Experts of a small language model.
Size: 11 layers, width 160, vocabulary 1024, 5.6M parameters.
Experts: 8 experts in each of 10 layers, 2 picks a token, a softmax router.
Below are experts of layer 4 (counted from 0) of a mixture-of-experts language model. Rows are named router (the router's row for the expert), gate (a neuron's input weights, with its number), up (a neuron's input weights, with its number) and show model dimensions 0-159. Each number is 128 + 24 x the weight over its row's rms, rounded and kept within 0 to 255.
Before each expert's rows: "comes after" lists some tokens at least twice as common just before its tokens as in all text. This comes from a sample of Wikipedia text that the model never trained on. Tokens count by the router's weight.

# expert 0
comes after: " ", "1", " (", "2", ".", "–"
router [165 116 118 112 123 147 132 169 127 129 132 153  91  99 113  75 125 146  89 150 135 157 127 167 128 140 104 134 130 165 162 104 139 123 159 117 112 149 157 126  88  89 130 114 126 108 159 125 114 159  93 142 111 101 116  96 130 102 186 157  98  94 151 132 150 115 145 130  99 112 156 122  97 126 170 107 132 127 128 158 131  89 130  73 126 155 124 132 154  86  99 152 115 173 149  99 106 136 148 125 123 116 159 153 145 125  82 154 134 109 101 147 141 120  96 153 114 143 104 166 100 104 103 116 112 123 130  67 111 157 101 168 126 159 112 126 121 130 131 134  71 123 122 155 133 105  76 151 113 125 146 109  83 144 119 102 128 113 128 118]
gate35 [125 103 107 123 118 118 131 159 138 170 103  95  91 106 141 118 123 135  97 125 110 120 117 168 103 138  76 191 159 107 102 130 190 129 141 122 158 129 143 101 173 103 157 143 130  84 140 130 167 124 128 118  84 134 117 129 100 148 131 131 114 123 141 157 140 158 144  64 126 129 194 146 154 167 157 108 134 158 111 162 124 125 139 136  95 115 144 103 145 130 134 142 149 130  92 111 135 157 129 132 134 168 104 108 136 122  84 145 171  80 153 121 135 102 159 100 160 146 125 157 139 117 117 115 132 165 127 129 109 146 146 113  93 153  97 143 132 109 103 143 143 140  99  97 135 136  75 129 145 108 127 172 126  98 102 151 134 112 139 125]
up35 [ 80 131 143 129 106 126 124 148 134 170 152  76  87 123 134  96 165 121 133 131  98 130 129 155  95 135 109 160 158 119 125 153 151 123 101 148 116 112 131 115 161 130 151 135 111  97  86 116 137 146 114 108 132 100 109 156 108 152 154 125 130 117  91 156 130 116 127 105  98 130 176 122 124  86 117  89  90 127 120 167 129  92 116 125 111 159 160 111 134 127 177 103  98  93 119  45 132 153 161  99 116 142  89 108 155 137 148 116 123 172 115 143 135 152 125 118 139 104 155 119 156 152 133 137 164 122 146 115 148 132 161 142 134 115 103 130 125 103 121 112 129  98 114 107 128 143  79 144 157 189 123 170 104 114 135 160 152 142 138 175]
gate36 [129 190  95 171 108 134 153 154 141 134 187 125 112 114  99 171 145 100 144 139 109 130 117  69 145 153 119 111 111  91 131 145 150 114 132  88 140 132 120 146 154 123 103 138  81 131 148 127 121 168 115 128 187 117 178 133 133 121 172 108  90 128 168 148 116 154 160 138 121  96 102 106 114 110 139 112 106  85 113 139 133 121 156 122 155 124 117 132 135 122 190 111 118 122 123  82 164 116 143 109 150 127 108 101 114 150 115 151 116 109 139 133 132 133 138 173 122 123  96 137 148 127  85 112  84 117 131 132  99 122 123  87  92 109  90 140 106 117 133 117 126  95 181 115 155 101 144 132 158 121 124  92 143 118 132 139 130  91 166 131]
up36 [ 96 122 143 134 124  96 106 130 101 122 167 167 130 121 107 131 138 129 108 130 129 117 143 147 145 143 137 148 154 144 118 169 138 131 120  88 153 128 129 140 108 141 122 156 173 162 143  93 102 117 127 119  90 135 125 141 193 108 169 146 113 121 150  87  52 118  94 122 154 143 141 166 133 132 149 130 138 126 143 115 158 111 138 162 138 121 106 113 127 125 101  89 102 167 169 113 138 112 207 127 122 162 177 154 111  97 135 124 129 124  98 155 132 150  55 126 111 151 113 106 139 127 131 157 104 131 125 103 161 193 130 121 130 117 127 146 138 131 148 126 123 133 127 119 142 106 109 112  82 106 136 135 125 146 151 164  83 168 125 115]
gate37 [160 136 141 146 145  98 160 113 139 112 125  78 122 102 112 150 118 139 113 133 120 134  85 131 122 122 126 135 169  85 112 118 135 140 125  74 112 135 135  75 133 116 132 122  98 121 131 153 136 164 137 131 131 186 165 119  82 151 120  85 119 127 126 134  85 151 110 128 133 118 130 137  70 129 137 152 129 136 123 162 130 129 109  72 101 102 149 139 102 157 100 139 134 170 133 114 120 111 113 104 165 141 160 149 118 127 108 120 146 127 128 156 119 118 117 132  69 132 115 180 128 161 135 126 140 116 147 114 184 103 142 116 135 103 102 128 133 174 135 167 139  62 112 184 129 181 124  95 136 152 138 138 137 134 165  89 123 100 140 129]
up37 [146  93 114  99 153 192  98 167 150 147 137 101 151 142  90 110 148 131 122 130  72 104 164 120 119 137  99 166  95 148 128  91 120 146 128 135 147 164 104 139 101 150 138 117 165 140  95  99 139 139 111 127 123 121 109 159 125 129 142 135 142 121 168 128 159  86 146 150 136  81 142 114 113 152 122 111 135 146 126 108 124 146 102 129  87 142 123  97 140 133 118 104 130  94  69 129 157 124  99  96 104 171 139 104 119 130 138 178 124 110 134 124 154 137 101 112 136 132 135 139 183 118 132 123 131  64 118 157 133 140 148 132 107 144 114 132 125 134 135  91 138 188 135 113 102 112 124 120  95  87 101 157 143  87 102 107 151 187 120 132]
gate38 [153 129 124 162 132 133  74 163 147 163 106 124 105 136 128 148 143 131 163 148 143 108 117 124 160 117 128 144  82 145 118 181 148 112  99 111 158 144 138 144 116 105 157 160 127  95 121  81 131 137 125 103 134  92 133 125 144 147 195 142 175 150 134 155 168  99 141 141 123 122 150 192 153 150 162 128 143 150 144 104 169 112 135 141  79 126 120 174 115 124 154 145 160 138 141 104 145 102 157 125  92 138 121 151  77 127 134 107 164 139 114 139 164 155 141 136 114 132 160 128 145 149 124 148 111 155 132 133 174 102 109 118 104  90 124 178 117 133 105 155 152 170 122 128 130 147 128 100 140 160 117 167 104  94 113 115 139 134 155 126]
up38 [ 89 145  85 136 110  99 150 118 134 118  93 116 112 110 118 151 150 114 123 138 134 162 150 123 116  98 109 149 131 127 123  96 172 110 141 147 144 114 106 113 164  78 110 127 139 111 144  83 136 122 107 125 179 116 173 111  81 110  90 127 125 128  86 112 146 121  95 134  88 166  84 150 160 123 159  75 156 161 116 103 120  99 132 114 113 144 103 112 120 138  95 100 164 140 140 135 119 157 165 148  87 134 146 141  93 133  91 172 133 136 105 142  93 143 105 141 123  98 130 121 107 122 148 140 108 150 168 115 142 141  95 120 157  90 131 145 111 144 149 154 139 120 113 168 122  84  87 119 111 101 101 140  85 126 178 114 113 130 145 119]
gate39 [ 96 110 135 154 131 105 151 136  94 121 120 137 157 108 128 124 133 141 130 118 145 114 118 139 122 137 117 140 148 134 123 136 117 127 119 122  76  87 121 126 150  90 142 129 130 173 176 122 108 121 155  87 143 139  78 115 146 140  92 154 134 157 111 118 103 122 163  99 145  75 177  71 112 139 167 143 115 120 132 137  97 164 151 136 150 133 100 171 173 131 118 160 136 157 100  99 117  83 124  99 165 139 118 141 111 162 185 132 136 114 130 124 163 158 123 161 134 131 145  94 129 162 118 135 174 138 152 104 169 134  74  98 145 161 113 125 123 141 126 134 122 155 137 104 161 187 160 129 177 127 106 122 146 110 134 113 142 146 127 111]
up39 [114 170 119 140  96 133 128 139 104 179 110 142 125 102 154 153 138 164 166 115 109 123 120 147 108 103 193 100 125 137 112 138  87 132 122 149 115 138 175 132  99 144 160 142 101 123 154 149 106 149 117 133 142 150 113 188 115 117  88 145 158 137  83 135 148 159 180 150 137  64  87 126  78 155  96 158 145 123 153 125 127 112 136 123 113 131 123 129 120 156  99 126  94 117  97  89 123 120 123 199 135  92 123 139 131 112 154 105 109 135 142 129 113 141 115 135 144 139 105 151 117 170 134 138 123 110 144 119  99 129 127 154 126 150 137 148 134  94 103 105 125 133 167 141 102 137 131 124 114 165 133 146 107 107  92 154 188  96 153 121]

# expert 5
comes after: " |", " m", " t", " w", ";", " l"
router [137 149 104 166 130 134  95 143 102 154 143 167 141 155 102 140 152 153 123  91  98 154 127 101 122 116 134 129 132 182 102 168  89 155 148 162 107 151  98 158 121 148 105 123 128 174 125 116 142 132 125 138 137 143  94 163 131 144 126 130 111 111 123 156 173  93 148  93 142 135 161 122 152 108  99 169 103 182 126 118 129 137  88 134 103 151 116 126 152 146 140 125 207 142 151  85 123 140 162 147 121  99 141 122 126 180 148 128 147 133 109  89 153 148  86  94 142 140 144 146 122 119 139 129 164 120  97 138 107 111 116 106 137 102 135  94 154 134  67 128 155 131 113 151 125  95 134 111 151  78  92 130 148 126 104 117 128 118 106 123]
gate24 [163 130 130 132 112 120 112 124 148  90 112 133 115 103  97  84 143 134 148  97 146 142 140 141 146 128 112 125 138 132 110 132 175 136 131 156 161 177 112 137 105 145 140 112  75 121 136  89 105 139 126 103 100 129 110 157 108  98 177 124  80 106 153 107 119 119  97  96 112 163  88 186 132 151 180 136 131 137 111 131 148 106 154 104 139 124 119 108 159 119 140 118 127 148 164 155 120 107  96 110  62  74 147 147 124 143 163 172 105 131 126  83 104 119 112 124 149 150 134 122  82 129 140 131 128 119 142 133  95 141 108 176 127  82 140 150 116 101 143 155 116 113 120 139 140 108 143 114 151 136 121 137 163  91 145 112 137 128  88  76]
up24 [151 148 145  99 159 103 202 164 141 123 100 149 143 151 145 136 117 136 111 136 136 146 151 109 138 161 116 154 157 106 123 117 160  91 134 118 127  84 129 156 121 150 131  87  90 179 134 120 119 121 114  85  72 159 132 132 101 126 138  92 153 137 125 151 154 129 139 115 114 139 112  84  99 133 117 156 149 115 125  86 119 151 143  65 144 104  97 100 126  79  97 152 144  75 142 153 144 100 104 131 150 184  61 116 146 112 118 118 122 141 129 138 108 125 105 120 131 119 117 104 138 156 153 162 144 144 124 128 119 124 128 125 134 151 145 114 135 139 110 123 135 162 165 113 135  75  89 129 136 173 123 112 124 104 114 133 103 109 114 101]
gate25 [130 164 143  85 130 126 121 117  87 137 147 144 103  68 135 111 109 152 104 131 108 116 103 122  91 116 144 132 115 142 127 108 147 111 118 130 118 100 133 181 155 134 147 108 199 122 111 128 126 142 174  89 169 101 129 103 145 125 136 121 141 126  95 123 106 151 139 103 184 149 108 110 113 124 109 132 106  97  90 108 128  90 155  64 122 127 155 115 154 145 120 130 150 152 148 113 109 136 166 187 143 180 159 133 161 156 140 135 127 102 162 123 142  84 105 128 123 118 163 158 133 102 120 114 112 108 146 127 105 146  96 155 140 100 148  84 146 142 124 148 157 109 120 101 109 129 118 127 164 128 108 128 119 114  87 108 128 109 174 101]
up25 [116 127 130  94 104 148  98 120 147 106 144 132 132 131  97 148 143 157 131 151 148 137 123 128 171 155 137  93 121 118 115 147  70 128 120 163 122 117 138 135 114 169 172 103 145  85 119 163 117 133  86 131 143 158 169 141 142 122 142 164 132 133 109 120  95 107 130 136 183 138 151 100 125 102 147 145  97 107  95  79 142 119 106 138 139 151  89 125 133 104 133 131  99 153 152 102 137  96 163  93 173 149 168 163 121 129 107 125 164  90 112 150 123 100 182 110 166 144 142 171 137 121 116 175 123 161  99 123 138 141 118 168 143 128 101  94 120 136  90 128 111 110 155 154 168 158 109 119 117 123 150 156  96 128 114 158 112 137 160 103]
gate26 [179 110 163 129 141 144 127  85 118 139 145 126 122 161 171 135 127 109 130 167 142 131 108 163  84 125 149 160 118  96 102 127 106 116 117 146 166 100 143 106 124  98 202 119 144 177 128 120  91 142 171 134 114 104 112 117 164 148 123 136 144  99 107 128 172 139 136 148 165  98 121 127 160 133 134 145 134 155 115 141 109 124 126 154 126  99  95 115 152 124 125 174 153 120 106 135 137 110  93 124 157 116 119 104 128 163 142  97 126 139 123 121 132  84 129 115 128  70 140 178 162  94 152 150  99 110 148 106  96 122 140  92  95  49 145 151 137 128 133 140 102 121 136 113 116 133  88 120 153 148 129 166 106 107 109 132 114 127 155 116]
up26 [145 131 115 132  85 146 106 172 115  83 141 100 130 144 122  99 127 154  84 138 105 143  88 158 121 152 139 144 125 138 105 155  97 133 133 117 116 121 143 134 145 154 125 119 111 122 180 144 161 110 114  70 190 145  86 140 138  94 132 120 157 143 160 158 130 157 145 132 142 148 101 132 111 127 140 126 118 130 115 162 116  47 148  88  92  98 103 166 147 151 158 133 111 143  84 183 113 143 164 180 133 134 148 131 120 156 113 126 117 149 135 113 153  91 124 130 122 128 108 161 114 191 112  98 136 158 142 121 136 155 130 139 132 128 137  94 122 132 140 121 141 117 115  79 114 158 137 122  88 128 136 120 121 144 104 152 141 169 122 140]
gate27 [127  98 160 126 125 114 117  97 100 126 155 156 137 174 105 131  95  76 120 154 114 110 115 143 119 168 145  99 115 115 160 123  85 123 111 134  93  63 123 139 103 111 112 113 106 132 157 139 107 124 125 154 151 138 108 128 158 125 142 148 116 107 164  98  85 152  68 152 148 142 124  74 137 119 135 142 101 117 156 168 132 108 125  86 129 111 106 113 154 117 157 155 103 121 125 119 129  83 117 123 126 156  99 130 153  84 150  89 117 136 118 130 133 130 117 124 144 136 143  66 155  97 161 121 107 107 142 133 154 161 102 127 169 101 133 160 138 154 126 122 132 145 139  85 125 111 132 140 171 140 106 118 158 200 109 148 146 121 105 130]
up27 [105 132 170  59  85 149  95 135 140 141 113 188  86 140 101 174 155 154 177 139 134 143 112 111  76 106 147 142 108 112  95 127  71 117 113 135 145 136 119 131 153 142 140 109 115 160 145 113  66  98 151 148 147 109 111 160 100 141 109 139 116 137 150 108 132 106  74 144 115 175 129 151  99 128 133 103  90 124 112 113 110 144 130 148 147 100 119 126 119 129 119 115 184 112 135 146 131 142 107 102 161 160 176 166 115 141 166 133 143 130 129 178  96 121 157 120 126 146 143 115 134 181 112 122 112 139 157 110 152 158 112 139 136 130 110 125 123 144 102 135 132 163 117 127 117 118 116 113 123 122 112 118 130  93 110 123 154  96 103 111]
gate28 [159 141 119 107 150 130 122 117 112 121 145 160 116 145 158 162 125 103 114 114 132 143 138 138 103 156 102 150 114 137  86 138 191 109 149  91 120 125  94 136 170 111  84  77  85 112 110  90 131 123 153 127 111 132 150  81 140  77 150 193 161 123 113 177 112 133 102  96 148 179 145 131 137  92 113 132  93 110 104 102 138  85 124 107 143  89 131  99 117 159 144 132 111 121 121  96 116 153 114 158 112 119 133 104 140 129 140 137 113 152 125 122 118  95 109 132 125 104 122 110 177 128  82 133 141 147 156 128 114  93 127  77 131 103 157 134 147 153 161 104  87 144 151 150 108 142 121 101 119 104 160  99  98 101 131 132 126 143 130 114]
up28 [140 121 117 114 124 150 146 124 155  85 102 130 104 113 130 129 148  84 122  50 130 109 120 121 144 144 149 103  80  90 143 112 128 143 120 118 183  95 130  97 119  90 131 125 150 143 100 116 119 156 130 140 138  95 145 115 119 136  69 181 106 112 164 121 137  75 108 172 125 135 152 146 122 173 113 154 131 163 138 124 147 112 142 130 115  79 128 155 114 104 163  98 140 100 162 128 135 167 138 132 173  93 136 143 101 108  65 122 154 146 114 128 137 158 150 131 117 122 131 132 170 111 121 140 144 172 115 144 126 108 139 112  93 130 142 122 121 128 155 107 127 137 121 161 109 151 116  89  98  86 170 101  98 109 106 130 118 141 134 132]

# expert 1
comes after: "0", "9", "8", "5", "6", "3"
router [176 125 122  81 131 102 114 143 145 111 157 123 122  96 125  87  95 184  96 151 114 132 152 159 164 147 150 110 121  86 122 124 137 147 131 154 171 119 102 139 122 110  96 127  77 130 168 126 126 105 114  84 139  87 125 123 129  80 137 103 101 137 117 153 133 114  72  97  96  87  97 133 128 173 118 154 124 114 140 129 121 145 128 131 108 116 128 106 109 124  92 127 133 133  70 156 125 127 136 117 135 160 105 134 133  78 113 135 135 107 109 129 143 152 154 115  99 100 148 117 178 146 139 137 150 115 126 138 149 131 179 150  89 119 130 160 114 159 126 125 144 125 148 120 148 123 148 184 146 134 106 162  94 102 106 160 159 160 149 103]
gate26 [156 153  96 100 127 138 159 155 182 162 134  78  90 138 103 156 117 106 132  98 165 161 144 106 111 107 147 148 143 192 121 158  70 106 141 166 137  96 150 144 105 111 130 130 128 111 124  93 127 152 163 122  88 109 112 145 116  99  74 111 151  71 136  95 146 117 161 143 121 120 143 121 125 109 158 145 105 138 152 139 137 143 134 121 111 131 136  87 119 118 160 146 113 125 108 125  84 137 115 170 137 118 134 108 149 129 170 107 133 119 132  88 147 134  83 145 140 146 143 107  76 170 131 172 108  97 125  96 118 123  94 146 108 128 151 135 149 148  87 110 131 144 126 118 119  97 131 121  97  97 112 134 145 108 109 124 128 143 167 112]
up26 [144 139 113 130 123 115 121  95 156  67 159 127 146 154 136 163 131 139 107 119 102 142  94  97 159 157 144  85 111 139 143 148 145 166 127 116 167 126 124 137 160 111 104 107 106  89 146 117  96 109 124  60 130 159 130 139 164 147 107 135  94 115 121  88  91 122  89 149 139  91 164 146 114 107 122 156 127 120  91 113 123 102 162 170 119 175 123 157 112 115  89 106  86 143 117 127 168 151 133 121  94  97 117 123 123 133 129 132 129  94 121 135 131 164 137 105 136 122 136 121 165 127 101 129 170 136 108 154  86 161 169 122 171 113  98 114 114  99 112 153  79  78 122 146 123 126 127 142 128 153 132 174 110 143 132 127 142 110 137 107]
gate27 [ 77 130  77 125 109 134 127 147 108 144 177  90 141 115 142 128 135 118 125 112 114 134 100 128 120 122 128 162 149 106  68 137 107  97 143  82 130 115 128 127 139 138 113 101 117  91 140 127 112 168  81  86  76 111  98  80 162 136 116 142 126 118 107 143 127  94 109 150 101 109 120 126 121 150 165  98 155 137 150 168 134 105 146 161 144  80  98 100 130 145 104 107 154 108 109 165 124 178 128 142 122 137 113  86 148  99 150 109  86 127 164 151 122 154 128 145 125 147 142 125 117 116 116 141  95 128 132 137 140 112 124 182 112 122 148 110 119 166 130 121 160 113 130  95  84 140  99  91 129 159 173 159 148 125 120 151  90 133 158 135]
up27 [162 130  92 128 133 112 131 192 119  90 170 140 151 159 117  90 143 115 121 160 134 138 166 125 131 135 100 131 134 119 132 132 119  94 162 159 129 133 144  96 119  98 136 114 114 109 107 123 107 122 113 146 137  91 122 144 107 155 149 154 161 120 135 152 192 135 128 108  82  97 133 125 106 135 139 133 121  90 197 136 107 152  99 162 140 131 121  89  66 134 122  92 143 167  92 112  99 150 111 115 150 132 131  80 183 169 158 102 116 112 109 142 138 127 153 112 103 148  96 164 117 104 110 136 149 119 155 122 116 128 148 130 158 163 166 134 100 133 101 175 115 175 117  99 130 152 105 122 117 122 135 117 119 115 141 140 147 101 118 148]
gate28 [161 106  81 132 146 130 138 166 115 119 160 129 116 100 150 140 129 107  94 110 105 154 105 123 125 119 131 112 134 134 109 113 115  96 113 117 123  61 124 110 119 128 101  90  78 160 144 107 132 121 166 106 141 134 142 121 152 135 114 150 133 113 105 143 167 104 112 103 140  84  88 144 158 146 117 102 110 128 161 103 163 144  87 146 167 123 145 131 114 163 137  98 129 139  94  97 158 130 171 163 124 127 145 108 116 109 111 136 118 155 101 160 119 152 122 151  56 141 119 149 123 128 109 160 136 158 122 109 111 107 189 104 131 132 133  88 126  94 174 121 138 135 154 112 135  88 135  96 107  93 148  95 136 114 118 160 136 160 175  99]
up28 [123 119  86 146 128 124 128 127 139 140 145 146 148 135 109 128 132 151 150 102 118 165 103 145 129 108 145 116  64 101 108 136 115 154 105 170 129 134 139 132 158 123 124  92  93 140 157 126 156 135 132 112  97 125 129 126 127  98  70  97 113 115 122 123 133 107 119 135 122 173 148 104  98  92 110 145 104 165 150 140 160 141 138 140  90 136 118 115 140 114 151  95 103 141 156 107 136 154 139  99 110 101 163 115 109 135 117 139 136 149 108 138 114 148 137 126 145 117  82 189 110 117 150  97 150 159 198  80 141 114 153  95 145 141 162 118 145 124  95 109 160  93 163 123 147  94  98  81 149 104 122  90 137 138 126 148 178 126 149  70]
gate29 [136 115 186 112  98 147 119 123 127  92 101 105 125 127 115 145 159 147 160 146 128  82 130 120 150 126 157  96 140 123  95 113 104  57 126  74 139 155 127  85 158 173 126  99  87 117 108 162 114 112 101 112 128 138 106 115 150  98 174 150  95 134  78 141 138 167  60 135 132 170 106 157 120  94 160  88 152 125 136 178  93 127 161 138 157 162 119 145 177 119 123 135 133 125 138 141 147 126 107 146  88 101 160 119 148 158 149 124 163 110 145 125 130 144  84 133  97 134 134 120 131 148 132 126 121 156 103 101  95 140 125 143 141 123 126 153 114 139 115 119 126 136 102 125 127 130 114 111 127 141 107 137 142 128 114 128 126 180 140 100]
up29 [154 158 154 151  82 128 162 151 144 146 130 133 110 135 126 125 128  65 130 136 104 104 119 145 133 125 169 106 122  80 160 145 127 135 103 165 109 158 150 136 163 167 130  67 169  95 126 133 171 159  94 145 108 125 127  69 142 109  79  96 124 149 139 122 125 121 134  92 124 109 129 142 128 156 129 115  86 120 143 170 131 142  90 134 149 121 106 134 120 116 126  91 127 123 124  94 100 134  86 156 128 123  99 132 163  97 149  98 136 150 114 107 128 110 113 103 116 133 132 153  97 144 143 130 104  90 166 108 144 138 133 148  89 134 129 122 145 142  98 124 132 147 119 186 178 109 138 119 151 117 130 147 131 113  63 108  95 161 128 137]
gate30 [122 101 123 103 131 123 145 127 113  96 179 133 141 117  83 149 104 127 134 132 156  99  96 103 107  70 147  91  94 117 100 121 108 115 105 136 133 154 104 174 130  95 113  76 148 136 107 107 125 103 133 158 114 119 116 104 133 120 125 142 144 157 155 136 121 145 173 134 140 114 158 164 130 138 127 143 128 103 118 106 135 118 104 123 143 106 109 150 118 112 136 159 149  78 112  90 113 107 101 192 153 145  96 152  92 121 125 141 125 107 106 124 156 108 145 166 105 148 125 139 129 168 145 136 124 148 121  82 106  77 128  80  97 117  76 140 131 149 113 160 160 131 178 122 188 108 140 158 123 101  99 135 129 133  94 134 150 143 131 101]
up30 [117 138 116 110 147  91 121 128 145  85 115 130 121 122 125 186  98 133 125 130 126 147 146 130 105 140 140 123 157  88 120 155 178 152 117 109 129 105  72 136 129 137 110 150 114 123 126 135 148 128 149 132 113 146 121  98 148  89 153 117 130 110 115 139 127 115 156  95 159 125 138 117 162 127 157 128 153  86 123 119 131 165  95 150 123  90 114  97  75 104 140 127 137 158 138 111 108  76 180 177 122 144  80 167 142  84 117 155 158 144 156 113 133 152 122 147 134 104 144 148 106  78 133 104  70 144 109 125 114  73 128 152 126 135 112 161 126 140 127 173 105 104 134 101 116 153 152 107 104 174 100 124 138  92 156  97 129 126 159 130]

# expert 4
comes after: " |\n", "\n", "|", "-", " P", ".\n\n"
router [108 147 122  92 157  93 100 100 128 124 124 100 110 115 106 153 142 103 143 139 145  80  81 110  86 138 130 123 143 120 171 132 159 135 155 120 117 109 179 116 150 164 115 148 126 133 116 145 138 150 144  81 135 129 127 112 148 116 136 176 142 100 127 109 149 176 124 109 144 155 134 120 161  82 113 142 161 116 125 100 161 150 124  90 132 161  79 122  84 112 121 104  93 167  94 150 149 136 143 104 145 109 119 129 118 151 143 116 135 118 133 161  54 136 106 139 154 114 127  92 130 126 153 140 116 172 124 112 111 150 114 101 150 128 123 133 138 136 165 120 127 132 138 106  68 147 166  71 119 151 111 105 154 108 116 114 137  95  95 152]
gate35 [ 97  78 161 144  87 118 125  68 127 124 150 149 115  89  89 114 139 120  84 126  93 149 143 113 121 139 136 123 128 151 113 149 118 139 148  95 101 138 114 135 111 128 155 112 125 162 191 134 101 169 101 118 142  73  86  94 129 120  89 138 108  98  98 120 119 132 123 153 151 166 115 112 137 126 109 129 134 112 149 125 122  97 141 147 158 144  90 146 138  99 156 132 125 154 120  94 164 115 160 115 173  99 157 127 115 142 158 154 122 150 168 154 117 179  69 115 149 162 112 140 141 173 115 129 146 123 139 138 151 118  99 113 142 112 107 113  98 123  95 117 171 124 117 139 141  95 156 141 132 132 132 159 165 154 151 121 128 150 149 100]
up35 [183 105 128 116 152 103  79 112  91 170 114  97 122 156 145 124 164 149 132 126 157 110 115 116 109 184 109 118 134 120 153 179 125 147 148 166  96 135 128 146 148 140 138 146 127 150 153 120 124 153  80 123 144  97 140  88  76 104 121 144 113 105  86 132 144 149 124 147 150 178 117 133 141 128 106 171 158 105 132 147 139 114 123 127 108 114 140 146 142 108 107 123 131 182 117 107 146 129 123 158 136 108 130  94  92  99 145 135 136 121  87 119 150 127 109 105 153 101 156 136 141 100  85 129 141 152 122 131 130  77 118 100 131 115 124 149 133 139 115 146 157 115 120 120 132 123 147 126 203 137 134 174 149 126 193 132 126 119  80 156]
gate36 [149 154 116 106 168 138 118 140 122 136 117 109 101 135  84 112 121 128 115 124 148 167 128 102 148 165 166  96 145 144 119 113 120 155 110 125 147 104 108 159 128 137 139 152 139  99 122  99 120 107 173 134 163  94 124 118 105 119 145 132 129 138 152 142 127 119 119 201 134 121 101 166 141 156 145 148 116 142 136 171 105 172 117 145  74 114 136 144 116 124  76 117 158 135 103 126 168  96 125 147  68 123 127  92 144 165 114 120 110 133 134 102 135 154 145 139 121 116 138 137 146 132 159 110 130 101 111  88  86 168 121 186 122 184  85 124 105 122 113 110 137 155 142  92 100 141 148 155 157 142 142 135 151 124 108  79 139  81 121 100]
up36 [113 106 138 129  99 116 167 137 141 166 161 110 139 124 100 127 126 111 147 103  96 116 153 121  94 151 130 139 123 104 156 128  97 116 154 100 122 145  64 141 109 175 131 157 127 144 145 102 108 128 140 168 115 117 136 125  88 108 111 150 131 150 123 178 147 156 156  85  93 128 131  93 153 120 123 119 150 128 119 109 137 143 131 116 129 120 137 108 113 124 106 118 135 142 127 175  43 143 177 106 115 163 124 160 117 133 158 118 117 137 126 144  97 135 106 138 155 119 116 146  84  88 119  91 107 144 150 130 147 135 138 122 115 153 126 159 118 148 186  80 112 170 151 111 160  98 131 122 182 159 132 108 107  99 140 183 117 120 144 150]
gate37 [105 113 108  96 158  92 119  88 140 143 141 118 151 139 124 123 133 111 182 200 114 108  72 119 113  89 125 110 129 158 124 133 163 107 152 147 124 109 106 114 122  99 175 125 181 150 146 122 132 136 161 136  89 137 132  91 113 119 160 101 135 131 120 116 154 117  83  95 122 147 104 132 115 131 120 151 128 143 131 109 126 143 118  54 105 112 155 105 110 131 122 136 127 135 160 109 122 144 159 129 147  94 156 104 121 144  87 139 193 137 158 133  98 138 103 162 124  93 135 102 109 155 106 136 147 129 136 117 128 103 128 149 163 159  92 147  81 118 180 124 114 151 159 102 127 107 138 111 134 113 127 136 153  91 105 132 138 117 166 103]
up37 [132 166 118 155 178 125 133 123 113 140 130 111 131 137 114 120 115 118 117 153 117 134 135 130 113 132 116 163 126 118 121 127  94  87 129 113 153 136  96 124 164 150 168 132 105 126  89 151 143 111 113 155 109 147 144 171 110 114 117 146 117 127 156 103 133 141 123  92  99  81 137 104 140 119 105 157 120  53 132 138 108 173 130 173 148 100 135  97  53 136 105 137 160 159 117 133 103 147 172 148 123 132 130 102 149 145 182 189 156 144 124 146 109 135  92 153 131 104 114  88 126 104 136 120 137 141 114 146 138 144 120 118 127 129  98 179 151 105 139 144 109 129 172 128 121 126 162 120 155 173  93  84 135 140 147  81 147 101 135 117]
gate38 [121 146 123 130 127 132 177 160 135 109 131  97  99 137 112 166 144  88 114 142 153 183 102 104 113  98 169 128 132 100 112 110 130 110 132 161 175 144 155 135 106 127 147 105 176 139  76 102 154 102 123 129 110 120 113  97 152 155 136 153 113 151 171  95 173 131 103 132 155 136 145 154 123 101 104 117 141  98  96 118 169  99 135 111 120  90 182 134 159 134  96 143 142 108  80 145 178 133 138 101 109 110 161 113 164 122 124 117 112 128 138 124 103 123 128 119  94 177 117 119 135 110 172 134 126 134 125 125 117 131 108 150 110  81  93 200 132 135  96  92 139 126 106 110 148 106  96 122 142 131  96 124 142 136 124 148 104 130 133 123]
up38 [114 138 147 106 157 106 133 148 106 156 109 122 125  90 134  72 137  76  95 111 123 111 114 146 108 123 117 120 121 127 143 105 143 150 106 158 108 151 157 149 113 159 157 159 105  96 114 107 152 102 178  91 109 121  69 100 110  87 164 109 143 121 125  90 161 119 131 107 130 136 134 137 135 113 104  92 114 164 174 171 103 152 123 155 121 170 134 132 136 124 124 158 138 130 154  91 150 127 141  76 114 129  92 131 172 140 157 168 117 160 133 136  97 133 118 137 120 134 145 139 117 150 123  87  72 106 111 129 155 117 126 104 148 127  85 168 140 176 151 101 153 134  93 121 105  93 151 147 112 136 115 122 114 121 139 107 133 106 168 120]
gate39 [ 90 109 133  71 142 133 137 142 137 164 141 127 123 140 135 150 119 124  85 103  77  61 176 134 135 113 104 145 110  75 164 130 151 104 127 106 113 144 132 145 127 154  86  61 136 121 112 143 104 135 153 123  94 103 112 138 107 103 194 139 120 103  98 106 117 172 119 132 128 114 165 144 143 133 101 167  95 117 115  99 138 107 133  95 144 136 134 134 144 133 127  97 142 127 137 135 172 150  95  99 135 108  90 146 132 146  84 130 141 115 128 142  87 139 128 119 124 151  88 136 142 136 114 150 108 113 144 138 101 162 111 147 132 158  99 101 115 110  99 107 165 154 135 107 149 112 142  94 145 111 143 159 108 163  86 110 135 129 111  96]
up39 [138 126 125 139 145 102 155 190 150 101 113 158 111 118 148 111 114 162 107 140 106  83 101 145  96 100 104 158 116 149 128 159 138 128 125 167 105 122 115 154 117 145 137 103 150 133 157  72 116 119 138 119 125 122  99 122 130 181 123 131 131 191 121 141 109  88 134 121 167 138 116 166 145 143 112 139 133 103 131 102 133 120 125 140  85 137 161 121 165 144 152  65 178 144 112 140 102 138 156 137 157 144 142 156 166 180 163 102 131 151 144 144 109 166 145 133 103 144  97 121 128 114 150  90 130 134 133 150 157 128 128 113 153 139 117 127 165 121 137 122 116 147 137 129 170  55 106 113 144 135 152 105 110  98 126  87 112 156 152 122]